Below are experts of layer 5 (counted from 0) of a mixture-of-experts language model. Rows are named router (the router's row for the expert), gate (a neuron's input weights, with its number), up (a neuron's input weights, with its number), down (a neuron's output weights, with its number) and show model dimensions 96-127. Each number is 500 + 40 x the weight over its row's rms, rounded and kept within 0 to 999. Numbers have three digits each.
After each expert's rows: "comes before" lists some tokens at least twice as common just after its tokens as in all text. This comes from a sample of Wikipedia text that the model never trained on. Tokens count by the router's weight.

# expert 3
router:528509431499447444395572428508517488522491521468519448473527491541485433427457454471397521505508
gate0:422440518493533506494535565427487478424471561544481399514540504484490511500482441477546480502491
up0:469437492517549451488522502478538458526402488575515512477556521511527453538519552414428509518528
down0:472493489521527467534528598487472512553526487569525506503535487512544508458440498564475548551511
gate1:514504491490479472476494492471439543472537465454458478475514493525541483493419517451514527531588
up1:577518529486470445515488507507463558472515428507461481450526490539549518528483507458497494528514
down1:497481550538480474521484381534493472478562548518520498525520515501471334445455447474486509498445
gate2:570483510521487490501516600509475519512459538420481429509453506460507435527483513490513523519475
up2:513430467527478450567594569521492507439533482516459481556476492540520504495544545528493521474517
down2:512474549484452521461469527528467485476465486475470512494476513468443509540522486522473488523451
gate3:563486491535530519520481479539538490466484512547480504459484474547510462492516468497528512403467
up3:569458505483490439444464501540564549543459457513405513441554520548513500459526499532479503476508
down3:491499522591446380504513513544528473443480494540536501484490522510506482518471495519499481476464
gate4:517458442547496460494489496524425432563465420448445472530474485448572459539523484494481537516542
up4:504484510497489471453599493517493501534512591519532486499498388470501475515535552438510510476454
down4:555491487495489562491529530499461517547541433469434538509545496527514513563500550493585475538538
gate5:489494530492531520567483482451564539591510511481479469475548507528544553516459467481489459560497
up5:435480570488477494418534510507521594477552506508458454475444496526500488488547473506465535455470
down5:473492505537549515566488521470441503487491554495445478577476541582464486485444504454517480467396
gate6:456456513477439516525514577557496526544443456456444533475470514602484475502589544486539457538450
up6:516531501506468504541512556527479482525500465468470530475468534581499487475520517527546464485443
down6:544513464466481520554517540527570532457480518462482545487473560518561503538550495462534480521456
gate7:525501476506521494527456433556512445445527541484531397531503508562504432499531538546522482556498
up7:549484448509548496480508541520434502549469533558470581474502460494509540498475427515509502526478
down7:542550526484559541499512540480522561518539489553558483561493457514524606490472523498504481455552
gate8:512483458529550498511430514514514475569496483518416493502501511529545522437469489440500489486460
up8:496448593536489452517426450568437488494539492508461523518523520502512578542487486495448536526453
down8:473499480545498469447439526513520468454502501460454492528470507542534488437539547493436510554522
gate9:473501450465546535510496541523475476496505475542511516515559522541522496453497469492531540486554
up9:494520518486548409536417572535563574495451503424538516469544494520484436494447498522507468492471
down9:545425452626486459509508544525484481491469540491470595580440534512592539427494472554453501487511
gate10:536505483427478515530513468532533444491509515498494514477469467479544475532541516502476531473569
up10:473581483416540492627481528522533450506511524499407493525482527536501560433405518444432495541496
down10:574453458454529471452507495561459530522463523499513528513513488481459417563505448559519524483529
gate11:562526561445504521459509485445548483550476479496524464459528426488527510477491528494456497523498
up11:423502412530504537533506558583492553467529524491496548545492525511516482531522558559542506509508
down11:510465484455511452487519524548451441478545427508442529548540420435472509461548540534510547425522
gate12:440503517520465520538420440495506530478500493471535439543552498470474468542536567561536557549496
up12:482508456469498468484427455457510452532467548526551587461474465511516572569522488555539515475443
down12:450481542400515511416496416515477510442522519473426482425521465478515522522534511519511455492532
comes before: "|", "-", "==", "The", "===", "In"

# expert 9
router:449463501432495524523521472544479476536503458525469384559486490523527457501526467482506506520486
gate0:486478539494455517523510497556573566466468525474533510463526456520522585481560515573530530475520
up0:546537482565578510497512521554509465503510479525502451560510508505473537450526498536549622484501
down0:501475499539482420477495469581564436445499499524479527552549514400511473405463476567529513504525
gate1:472487496502563520590465450368543475601472555541499507526537491545491456544438525519452509501435
up1:567537423499448400511466512495454509410515519501594574505516552447497490440538447532519484508485
down1:551570518516505475542450563436514519403456447518544442544504506463456486596541511522531498426496
gate2:569453439471583551541507484490442509510485546457540477541507442489520621420551531418450535474481
up2:508495486457480514432427482411524468511576456573526476485448474613442478574504476464478534541532
down2:503459438512452562426456486520479450512505591560540498491443551519550513482420534555541496536511
gate3:526555535533517466523514465522457480453498530504497575467540440534497438481448532565555568399497
up3:518494475549511507630493473528533499435434503507516568466484504528481531499527501445549481442444
down3:449517569430557486489485555522506504459545512555521499439518559512440489546485451508522553420508
gate4:453569503558500491525463463503514478518423511608415459586529481532521475403453438489545536508473
up4:494509468594552471516462482498500437557514499549480398575606476450518490474452430518501541498522
down4:489524482463524507525520580514400493568531506548522525512481472541443524525479540484588456492437
gate5:479525507522499447497501414581562540516449472428517446514487489549524521512504490509434500522467
up5:471489515480515502498512422563527578507439500411510513486482488570547511525488536497439531597544
down5:524506482562506487424489522476536496485499463499467494494478489503502543510498531605590455502493
gate6:441565475556455504511511448562544474517476529499543470599531538428501421482477511522573495508470
up6:444476522555519491520490557512487564500532477451453430452482503511493446517512516463458511465513
down6:497425525488447537593493517520455488551525510552526485535521414564437492500477505550532481502479
gate7:555485478531513467484489511579492550534457494469532520494506465446588507558469484480471511552451
up7:531584491523487511507541516358528505476540482524453504473517518510425425463436452510447533453538
down7:575567474550456597596495563465544480506527528535476488482523491525567470432498521535455469537502
gate8:425490507511438479500441517514504510459451519444513536560524527486552430507453527557516449452547
up8:575512492453511476532480497473486488519571439559507468480534478490471583538594468477485532587491
down8:544532524509457441465553517455573575491595513487505549492474550507556453532529490525463399539475
gate9:511475528523423439468528481448517485502529497531433488486526517469595481467567510506532500505487
up9:528473545483416520539505496511439501531567501509466515534585489494524515550497456443512430490535
down9:408426560454477490464489477520465495465455520524492534525499523531533432506529526487550459540567
gate10:545449431538538438534483521446481537455447585475482509516548512458482485501440470501440482447539
up10:495437495433531513543545461530460458527537429486520495458490567473436592504519487462521523546462
down10:521499472515467491570541497473515494499465571520467490496544484571542451536467478529519480484536
gate11:511511479537455501496510462449479463462491496508574475502462506488502484616464522486557563482419
up11:593458563469494507465495512559493546548540524437517513499536562524483447380515455543472495521448
down11:495516468511514439451472479532503530494427450557518456475467531542570523457474517547439476489472
gate12:511489465459554630507533511514458525474452513531411467545485559528490460465537462521465493518406
up12:499506560533479577522492401465498519584464541490527487464471540484543482579538416449476500473551
down12:450437482540481428439496514482458541468525538474487531557488507449508508496507499491573478523486
comes before: "0", " |", ".", "–", "5", "9"

# expert 15
router:506571499491550571448516505510514517558457534435468493445495493557615506480466438467480497533497
gate0:536513479527494499475550456519506442580516510498487524506524523513497528510467490455470510498585
up0:490530544533507573486438491488442548418512442478471547521509475504491535506480523492456421514513
down0:491498496496528555487493501539577517580550455568450546501550550535465569494523534512521533494564
gate1:498443481559426456446549507586498487471524515543529486512557507460513472487530494483496476564466
up1:440550521517456448467538508454495469618548592545490507526472518542444465514557531515433495427475
down1:576495474504567440521525515577454436481482587503493492483500542519489453517449485446472574492476
gate2:562460524538542555506567494419486550462445483466427557509492483514526482511537526452532451468543
up2:514531497438500549504461507513540510432532456522524552487565528479496500495473506521448522439511
down2:485513502487564457508565410538517525515526476432510516466517512455437440460556449495513498489502
gate3:542513496496490507553436572530475486535566538460440554468466466576476487505424503453535511437530
up3:475517499551478543444558468464580524433500510506425518487440556512577502563512501533480529500476
down3:572469502546547496477517469508545491461524487544537438523467445477493608407492582427513518467474
gate4:517446601532494502473436547494575506510518526534529535521413558498560511495491478570540533501495
up4:489490445486479534576528540443519577538560483520547547452509553557575576475509497489444493525546
down4:494470517434560519485607485570572534565483529561545498469431502463473501545508496490517450510431
gate5:495508462434466521566522486497467517592485519489505549468551507474537524524462506532552489528490
up5:515609543548534510543442534450501451509497542526493499495450458518495507465446541487467523424500
down5:477515457480472571427472536453513524518482523428479584479542576434531539516490482531529508509544
gate6:495481503512539464463538482554493488456480560497549440484501533503527491572564501520497516559439
up6:490522504480492502504437529547440425468465564525576482427489534444520544465531467539496444486476
down6:471483585455500562544526494500519478566492505468442477448486459535494482480564467457529492512523
gate7:487530507554469521471522525448488567561534527536440572492502527484395532466463468558516469478541
up7:474574531529476509505434489447531578538434547477517485534519473505505496569482442467476425516497
down7:518504555527509466489472504542430499426451447500566482481468470489567515464504542454570516466500
gate8:461462414582538570475505488553539505479483478530558460474461557462514473534493451509440502479466
up8:486457539528489485433442485450552481490454463526473493551452574499539455569545536536518452528523
down8:513541513495523514537503533450476510516441418452544486411480491508474543453587500374483471494557
gate9:516450432434585491493448510538493545522538475510509578466505525390657498508498516445554498480476
up9:541401483510530521550456460559507487518558502452516531498475478508485529493451458512535505446501
down9:518497516583501540501546559517562574431487468537533535564540518457549496473472502539509515520535
gate10:510561445530527505478491477484479487486398404549541546529522450525540534540491495449475520491463
up10:503483520432571485528499478625557455489522550537485457497484453566445556463548502501543559406562
down10:495523555461533507517572562452534487490533416474559450526536490534556520538481520541601505598500
gate11:459509493521532493551510482540532514502462507426531464490466479578527501514414494525550498500556
up11:522475460499458474459496519565508482476497511514498476527572521505552534512503431480531518513543
down11:548572421468482535553598439604504522538491520420521502478459479491447512530461510501491469560499
gate12:528591487493474513541527478518453542451509499460518449480429551531511477527524519424567524471456
up12:417459572484542425502471535460464555511445451529499528490572540484511527515448477582513505516545
down12:458483490458513559504516513498519542453521557524481468438507513484444486475518545518541513496467
comes before: " the", " a", " an", " to", " in", " his"

# expert 0
router:532494544579450554445531544449555489486487495519545494590522573547504445434419443533506478496476
gate0:467425546507449511451503473515467468534468540416494488472558491509426458564493471516535430556498
up0:494512465519455492388489517521468517530491546480531480501500468507442517541472501513459517543483
down0:473493461451562557486541454570509488535462518482499430473485450479507564517478466502546501548542
gate1:508546485457555503505488474456473487455538565539468512521420556479448545530582583494561540591479
up1:540507500540466533498493566517488470520521472527582606494515441507491553464506468422551449574551
down1:540456546542488529476493484420536503547478542485471505533480510475447502547483461505522558506492
gate2:480510527569583416563462495432466532472495505531446531454522524529508511531499429479430529432465
up2:544487466482505460437469502503485529492456549617473487520428494480569467472473500480505525560473
down2:524511485477487549551562462458487511475559416513525510489569478491440416493522458489527528522510
gate3:480466479563500552510518511532457571468439546523515528519440484460530498403548437545498444468575
up3:510475522490485512599442507520453527485453533558487515517516499472562506481536402416465436361485
down3:466460439494487464530472489535453440497501535562568504482521514495465527541592403487548475469485
gate4:556509554559486549554593480495525516465479432460591523444471518417535583485495504480504494511440
up4:461499514498443448497470533518490483505532451467465513492489532472442436527452407564527522496453
down4:529595503571504596532481480504480482499445433537503612559543584468527465539463474506554550551541
gate5:477495493508557453556575545388541509500483535444575463517505516531501484567467502527477528538536
up5:489564439461452485437489515511462512535469523484478430457441498527537481545537505533507551508485
down5:608463443478481457498521460460487524486468526535516491501533512476537468533465512501495394504482
gate6:507577431502499528528473531488448558523490468427470450621483476525511490468530548519489472471452
up6:460569491507487525571518510528447523519437490443471419529537460521483527517484585480479492451490
down6:528445424484468551495430492496537476464424494434450518550475434516557489501517450531475488568510
gate7:528449535495518514465525558515502515489592453448513530466505482507489550531482545444486462534485
up7:511479487563459481415559399565555547535444576479518550472465478456554430433492463450524490544458
down7:525476506520504474542469488448496508454540460547514475469560510400396509472517465493535481517483
gate8:474456582512497493471477495434545481560523485490522551604481460483482491556547577554447458555605
up8:520531462564524521498512476547450543496515531450466474462547493479520538447431456423577448437418
down8:426484532476572478586536532554469520517583484540553539478517517449512504508478486441486580442509
gate9:452516462504532476505494454496499426512464528475415484526508490483533563538494476412461508478533
up9:516531549435583493573464579533466516429525523498611498495536476501527472511536509507509544511497
down9:509567526547443490423481457463546465456456482516451563497534496498524498543539476460496469528491
gate10:416447503507454464526518477488534464470478480478531542477509504440479476525460513498525474560516
up10:478568521509439504498446490472503527504531581461511471496473550568527544479431507486539503390599
down10:425457399486529448483587561537447546451472479518518594437525525422528499428462485505486506545451
gate11:554478493497489504446503578530458506467492487545451502472413499484506413530492402481449505482511
up11:489482428440538546500500573462487507537506407478447522432465425490547464564544493456485538474477
down11:466461437464503472483447419440529542517504461472471501439518493463435510550538423524537530491450
gate12:527496530500488539540594477439459537578478422535551527465433540437489464507491498563490505496522
up12:555523533441508512556569508449508589580469463522587442521496546483562480528520542574499512511554
down12:566529466536471524515512539469460456488551429536425489479443527472549521442551511415562526488472
comes before: " The", "0", " He", " In", " It", "9"

# expert 4
router:492502521490535563465513492563503498491501532487547474572516503535530565463501531444450519535577
gate0:515476512462472479505470530589518543480526471537551497536459388555503522445481556476514500443476
up0:537494472420519453468573420508488511539475529486532504550554486459523465520504568525453471485526
down0:519522496516484505568456549483500531545402510546508528523583477503516593509507451486500521539513
gate1:485584448509502531495593502388496448462490478528492525424499519475637434445488504502536523524500
up1:543514455497516466544433513612493501567496583546454431525489553437431485540439443486478498517432
down1:466494531511545458542505483484526480531518567514512529464543465474551481533517492447474499534473
gate2:564524508460570524494510496560484504526453494547543501545596480511480490490491556486546522414555
up2:520495498515549501546458442524541527436463470483524503559521524516522508451500564503504539519572
down2:492515526504569447512507511488518520420526486462488482555515419501426520481512502566502456529552
gate3:460571487468541522468534478539527461462541545511549509482493459462493474529472486488496564499472
up3:504571511544499465467416434457505478530492556506456592449515489488523524527467487437504472531539
down3:534488508481488504525558605494527568459491475489483448512476541517525559528544498486470515613525
gate4:482513426552515543506526520490489515522463467472542483462504556429488577520532506482447500538560
up4:532498495514506558451512488473458502504571530421568480517501577403441441509540528530501424551459
down4:527439521516367481476531464497513448526509511520472493454480501507514516483509544484490458506515
gate5:511509540434474474512539549470471539471469506487455520514445521485524458508489513489571465497588
up5:473536496455574499489522388503442484478519523458475456463484533510462496505569515477539544495524
down5:437497476479558509533562501470456493536520499490483439449478467523473515517567480468487507525466
gate6:569505522543517510589470555520493481477467472454562449405441486405489457498486491490522506499521
up6:495539470465494514540533479543487580549475508451494534620470464475488545492494489455501475468522
down6:449473515521514460524480439545475501476432512528498508481463516547524505497462537410517512491482
gate7:558516484497524461434548530512473482492489469464478559505447579498505449499555479446410491525558
up7:482558462501484584515552488492482526466594532470461519528469546465534521511551463457567502577523
down7:437503523433478471524506510520457416473492542597523519452433516471495521523430562496504508483464
gate8:473547572423459502462525437492511522496561503561534497552548528551510536429496469564487538515501
up8:521509466508545512455567528442455464498484552484411548491474453520459503564508398432504442396603
down8:497535518481434557477435554451462450499478540513451505529478453483503545540567476525562476505482
gate9:542418489442470539518502536487541460530492508542489439569489572452456495567513460456502494469479
up9:538481579510500446442462446597521510480520542464540516533535415512482526488512569580468496411549
down9:541526445543558490425526448582424473503508519467512523481540561452520554509509519490567509444494
gate10:547475503540472417475541424450493501497543503530500488454501450474544456482576511484589453501487
up10:462559550552557554558410530478448477538554525536491488502486468502503530498518487558533473502475
down10:540441469526532530426548475509476444451394489486550437502492522431491537479416508468494492471479
gate11:524547480469506475538437489517466536503556476497460484400534580539512569436446441487484487575406
up11:438506581489578455502478531502522436421436505539545432525551578462485563494494533598453503542488
down11:468494503474542473545569455483504517566526505485536510438512503466412556525471504419464490529482
gate12:514422548626514490537478533518495520562509541467519506545443479488466489594548584558473527487487
up12:476526579556520400469449468530568542525472508484470444525438510518509464573503426537456505500468
down12:466493494492507528479578443493413537497514493532512467572495491508495520596479469448478492622460
comes before: " of", ",", " in", " and", ".", ".\n\n"

# expert 8
router:511514494511472452482491577570581512485478508512507520451531492476563456460447459459440555455496
gate0:491517575495542512469580554565540507475523492534518545499529480519522603511454525529551517557454
up0:512547438467485464477488490486480483537537467483535469510557457479510502543520564446542520488495
down0:512546528517499456428494443490543462471475512476542486420565463505502459557474496488499476446508
gate1:585526429545508554592399466477550540423540500496516507467487472452481542461443502578535503495419
up1:562478442518524495553466476514457494392546512457535437478524498548476412523485471458490529517479
down1:591528492514481510516529566444542467432441493495482451544505479497521515505407491495579499529552
gate2:439441484426461461515511461523467406480534490527490500521535490553486468463587521536428461490499
up2:437431519482525493521549467496463372499520500546479540552511476540510528492509544530464470454521
down2:566506499472494542550429472476533442491398510408500548534520487471439530497496482413458475464527
gate3:509506400439488479440490532497520483548455471535463438549560455555507490462493527535479563459515
up3:503441554509518505378511498508427523441472429502496461468479483438494527571493421494513430507414
down3:430522460474437520416465485474512497554517552468464528500460474494489498482445571499453473456547
gate4:537504507557504506497577501464502516597516531562563511555544522602431532446551502573432484442462
up4:453507458503564482463464491526442482450478452517431549458377502498500552474408527545509567534480
down4:491482410552499513536598490511432482482560504518571513503481478533569526476443548491476515512515
gate5:521459499523513517509512519530499463527521489625556484551469484417564531487507454487533482568462
up5:504477534477519511485498502498485446499524472475579555461492471483597473544517438445477484543478
down5:483500570518376423547427477533412460471527523535509507550553506512551511495548517457511500449507
gate6:510496505570547529501586557548496492568488465397487485514454476541477479482456456525492469459491
up6:509408461564508562470534540523469551524452450485534540495460522523536507514482511568558448467542
down6:528495472489455490505495522528566503526538531463484539525548605529518535522498493413501568498519
gate7:500506433537378488445531506530475432567435582585480484542503456532559479469528546446525499543449
up7:457509548419589487521510542492514537466585470434512500494446581460395522526489430552510507473521
down7:496460544435562473519569525514460555492378549507584464468507492454527479466539489548550482539583
gate8:579561525500462493492555423461504500493534554484490466547461451468510470446509482490541500607522
up8:478548455527463436588499538482527531443505393501437528492488407395524478576487529461491501503521
down8:460504496540537521501458410556469411492514527493501471538493529550532507549480548464520546510575
gate9:494496444523546478466515487430500475518476515512526458569499527510561599462545446514484522502513
up9:468457582524530547477532511475496465490400465459479530560499508527536489460517497507453456498507
down9:450472419433516461553458527510474475488544522560507463528496429438583487470577547557494457510558
gate10:377486507478494476499465530487485507450494484462502509481536426523517511528467495509454531487484
up10:526523526449512547491544468543514524553536446503465513520485540507508466523540513522528553523463
down10:479516497525517527458479555433502443477432569450499541512442460539428483450514522481437565487547
gate11:425510536558467439550495533505506527486423475446519578474534487542529486511485491531485472520555
up11:490497536461500430428475436514505470433440519456549526498499553453502455479504482501507478532493
down11:424485453503495474423469486489453476528464590555547498485478533537438540536466573552513520535548
gate12:473553559425440481511565546532458558517535500448518462491526482473427504530503427513463505578533
up12:474509479548535581478553451481522517530453443480497472550523477520449458520519538515565441489477
down12:572502516505539484523530489543537474431423493505485473488421501471435509503504521482479576491518
comes before: "1", "2", "3", "4", "5", "6"

# expert 6
router:432582481566542499461549497423463521508529476483512478459534530505481482461497426500506540450487
gate0:542444595488446519512469516474486542547461501513537458406481539531531460556459540458498476506462
up0:522487549533462565485454475538428515499473497507462495416490575526477447551454489388501476474470
down0:495532582461559481490484512417465455481484491464543533484518451546486491554509528506495458519498
gate1:528567462563508571534492494531547446498452390438521522429499456425494489546411507501493535475479
up1:487621490484439512460537511450521503459448455498490482552472578517472507455499537493476517551510
down1:511517613498491561468538510497494598485458446513526443485489557482445447516503509567447486447479
gate2:444503478489518543492476476528473480579450468526503418542509500512482469519500509461457506504479
up2:489497510481475499485473525511565544552487533502473588496461496484546503517534434528564434452542
down2:516433536506438543494497484486487476569435487431513531477537475535495442437538548571470610495454
gate3:481526460493471481537563560508451533462509511595562494534508516477524514496554418494514462590530
up3:469460566484491486493429489490515529491508511426468527470475472539476511492489580481450538417510
down3:415518484531436497546484537482496481438457518471513506496460476494436456461539514442457460463453
gate4:496489494498491461536516427521495503528569494564484538455495571491455496453505516530515591533456
up4:540474433457481494465494483540465519486476521502451459576528502465513458593481474514489417595480
down4:520441499538579558522520483514546506523464466522513545525503553535467506572502496491475522540490
gate5:466556487470530514521534561456510521505504419550511501545514456520492549497505443488500554559546
up5:470549510492527542553527542477510585491497445527572543504470507510449556501461494476414508585464
down5:524524466539424488564540509478470508559505561445532448465534486471505533446520538528507545528522
gate6:512535625474492543496458633494461493496507464582505516507466497554409505426437483514559526507512
up6:504552645419491535474445587517483454463568475586468542496481495566445514447469523510542532477472
down6:456545550475557413487546417416474480528491484517554509471528570450518519576541463467492503465446
gate7:453493445477447507492477471475474531537495475555444542531432487520488443483427421472575443530521
up7:541537478464554513447438509521555522444493518452512537470485469469439558475434524523451519476527
down7:426438522576501439476474448527482496525522530451494562516422607502587483534510539556462446499486
gate8:451502440471552453515460463463546472479544548499456507488504498392552451488488546487483532437545
up8:484427454518496506391528464535539525473405518484504546569460411446561445602460515512468498435619
down8:522535451517489553499498573453550502519464462420463536457492583489462410425502418458525454472479
gate9:487463400510572532484535486489505558487507414517478476485530539544568449466519488491556545522450
up9:516530499542411474508457529458444475508525494545603519468531507581496498524407499480498541455508
down9:451535498492429525512446558530491424514480441434521555514516511492518458552492442482508483565559
gate10:488533558379483459496456562538473523570515553540519527541459526435498491459536555511521490510584
up10:493532524495623503524433463523499514544514525447544416458468456428505490522590579436464522507493
down10:482451511434439542517446461465500426519533521497569552460508529498486489483430535532515507632541
gate11:444516491545491573516516568469494483582546451530463450421525550475482520496578524544527545512542
up11:434537493489454538435540596512512474545475498560473463462511522520489486549526540534560466512501
down11:555506485474491503512482460490470542540488538513482513487444546514507426478498438528538533559487
gate12:511459456497492538554563519528512540519446474439517480539488491501584571544498475470540491540518
up12:494532489481458448552426501552521492464539559432547516456465494440484468473462532482499506478528
down12:513554527520505492508551480535484528538441459505521557496524546512410461514499498536459413477470
comes before: " ", " —", " A", " +", " N", " D"

# expert 14
router:514476505509503448434546529492489517541508498484593455508523522501503543459406436482490541469560
gate0:609552485509501538405529430511543535448499474507507517549518529510418529579501543451530520495457
up0:532515490535546528386518472508525478522495464431510479563428555545445529587462510463502517519468
down0:525489561507502483544555524482522478606492480535524474394484549525510532523473538448517479537437
gate1:478503489509467547495479529519482595492459530477441544493584549472552427522452543420479475525462
up1:464497493527399466482542524521489466536497517490506498523516445463564478416435490490416428531527
down1:459508443550641530440487531540489469550518500570416516537559509503497511498511490469508555505537
gate2:539497457490530489508456492492553517526486481523496542551591426440499527467563512548508494508546
up2:472436485458462450504542513499462506454563531585610462461506473505531467424431465507414528462490
down2:477531541506529472442420503530477465573439489484545416533439475531443405504498482462432511470474
gate3:477532557408503501429500523587470527496481582514489479517468441487475461473501531467479501458532
up3:392474458530470479493517500506484474575441479534475500506502470482519493478498486556506482480595
down3:502645497462513479496513496396518527461518589527460570514542533552489531513531532465473494567461
gate4:507541535513508503496531444411483575529490520555556600507544520548576465553552480483575491513526
up4:478491512501483494558479457458526462473493510523467507507458414513472451504536542552536501523454
down4:459540483512517456517538499505518465487511560499432501492478533493475496419353481506511512457429
gate5:490489519530496463468477470536501580520551465567485561500491531448440426447513435524553486523425
up5:501527497523480533504534497461489520535505494521453522521464538493535512503531483541506479485474
down5:546477392481478496557504470552468432548508535469490486513530561485517504479503447488484524570462
gate6:585580545431545519556481448507465505529485537502513494451492507480499486535531541597497551560448
up6:538530579481512480456530592551522463491565514478519488461577509513476571519557556575487500557508
down6:444510437484495521523472460445536588492481427500529540455433520481507562453418491487504554517514
gate7:516488611517455435555495498511494452590458425526483464585427543543502506464492497458455441559543
up7:495498574476515493518532520459493478523456465517519504475550430456508465410516464490581491595548
down7:485465479551453494459545513378564465484471463515541533396494470433555549478509529453507509482438
gate8:486552482536570489508530474463455552486508476505487460481555530602440465520512547488479502467445
up8:524483530567452367547443458552524501537523523474562521547437474515593522533508498548524531527470
down8:454509447531467485475468484494571522513530555484426467500501499522549543553516434460511530482467
gate9:497509475588546484552457461449567468504483457497487520481531466398526474503495543543465472404473
up9:480529590565506520480478441468556493568459522451455545527500516550429526440516505475523503469440
down9:485490529515507477572428519509501530566427553522445459493467581510536494449505418465422537419530
gate10:519555462510487537454602554550484517435462422506517473500530523464450494492467555455468516498497
up10:490543460484497490510447458551504558548507543519559523540478503538475506465477505532501512463462
down10:410497506447470470509493463502530526461486450470563513539472502527508489523513506518473442462480
gate11:477488489485461496483526487441539511501498468541503588515533489508644522491422461557542502475480
up11:545492411535464532475530498443511541511550479430460477501465466429531510511477496555497484480545
down11:507412514498505537507458550536513505501528516532513473484504491481500499532482528460502539521506
gate12:461457473493515507546520443507553455505501459493475435504550520472550484490494512552475521481549
up12:563509551564561459431502568509470534452506494472520496495445487501485551483545541511506450511529
down12:524440485520440495555516489478478501421573468536493509513479563451495474519504552435509473519511
comes before: " the", " be", " to", " a", " his", " that"

# expert 1
router:523438528587508485540507506493480532475472508532503445552599562526469545422471490520488591426437
gate0:490496562519494521557471524483521490464477541364495515532544543545514512388501546550493498495443
up0:531537555502483495504510515437474497514556504517508489524492504499507483442483557538545458568525
down0:528490500540451499529550429515479506473531493473507562490576560457546517426479554576424528406467
gate1:530587486529522428440475492554538477464539464521531432473541495518540546525539509550531427430450
up1:536500467472490486425442513543525508503508448579473483531530476508480525505494438545505496613481
down1:450491474495451518454471438494537495504480452532491469474538463449511499494536560500508492491458
gate2:536522484500556507435477464533518495475523483553470545525476506520519531480539519447460482441457
up2:454427539424564417523517503563526474527549528483538470497471536499482507540479516501503400510528
down2:526525554550444482453492439470580434546552482535482433510523474474496489488543473511486428526503
gate3:441494580457486423384548515438490513466500446549534523441518476422489511507580504550601489455534
up3:494504544436412449494501533547505486521514526489497483502491435495501414490502481498484478517536
down3:522472446544541420551568424420523442527523509475416480502510472472568488547521490483547454465551
gate4:443481513476501535504505532487458517525498492491545448494505473458440432581510486502520454533506
up4:570472418537541565470462513479494481574575527506572517466527481551457509555486486460558535514458
down4:572489498456497541484506422526483534490569523486482499463498396516487496502439524505557498488495
gate5:503532531474570455553444567487542503555532455451448440408545470489479463491456503515580559452488
up5:600471519547525516539510530500480451493532547479525505470545488486443530500578476536397494552459
down5:519528471518499532570508585491543443527466451482493519483505534513537554495442557457414509528410
gate6:520447531557489521541489565498581530466560458434507537561529435532534499465487548484501494502470
up6:475461454545525506498440508510465550512493499476479485575492481457533503497526465426555537482441
down6:510519577473508533519457468480553552556506471478471476527495490535543438458487552510435549455558
gate7:505464517494439513419487427535503520540506607506474553557591517443454502492526520472508427476460
up7:496531496512488478550457514507482539539495538476475445504469501505556560488480461483452503533507
down7:390458450492582612493455489494467530530499489428435486486484524438488535511463489490509544498526
gate8:497464522527489449519404501534518512376465480476493534553584554461509518509450476451466433499479
up8:522516531485532476506511421529552548466507536524484501500574541528467459445485462518513457544513
down8:541523509463459536526495475573484530408489485432530553469592483507469570509417487504525505474540
gate9:620548528549453513501476454501508484496442524506521531533557527540486521440461527477452464542430
up9:558520546567524469528493502485500515508485468455489508539501499507512562502511390487528558491465
down9:473440493459545558478575556576472492494449487472554517561537482536481484482482518473468500583537
gate10:473518518483552502460500494450530476521533512471482512484570530471477514495497552493515514457464
up10:522533440482545550505473461388454477455513465532478473467534509503555556503520534484507486513464
down10:494463499437580469512556515405531467499455539506475471475508542538520505497443453496517455478487
gate11:533441463547578512467523458523463498473473505561484426526489423519515502535452509543498542400554
up11:565490512513439565462445462572433511452523528480496513529545514498482549578494533549522415482485
down11:480528534557450488461526477437515491498439491437430426436467449552523517438516495609597479553499
gate12:520422472546557493526471482439577528501580473476555526515522541478509497463577414453524501510469
up12:467435501513493550531473500497535530474585478445564497484503488464498483511552490432556416557464
down12:513465563529475468537502503452541479498556538486481569506446467475479492562492467460528479557440
comes before: ":", "\n", "==\n", "-", " ==\n", "==\n\n"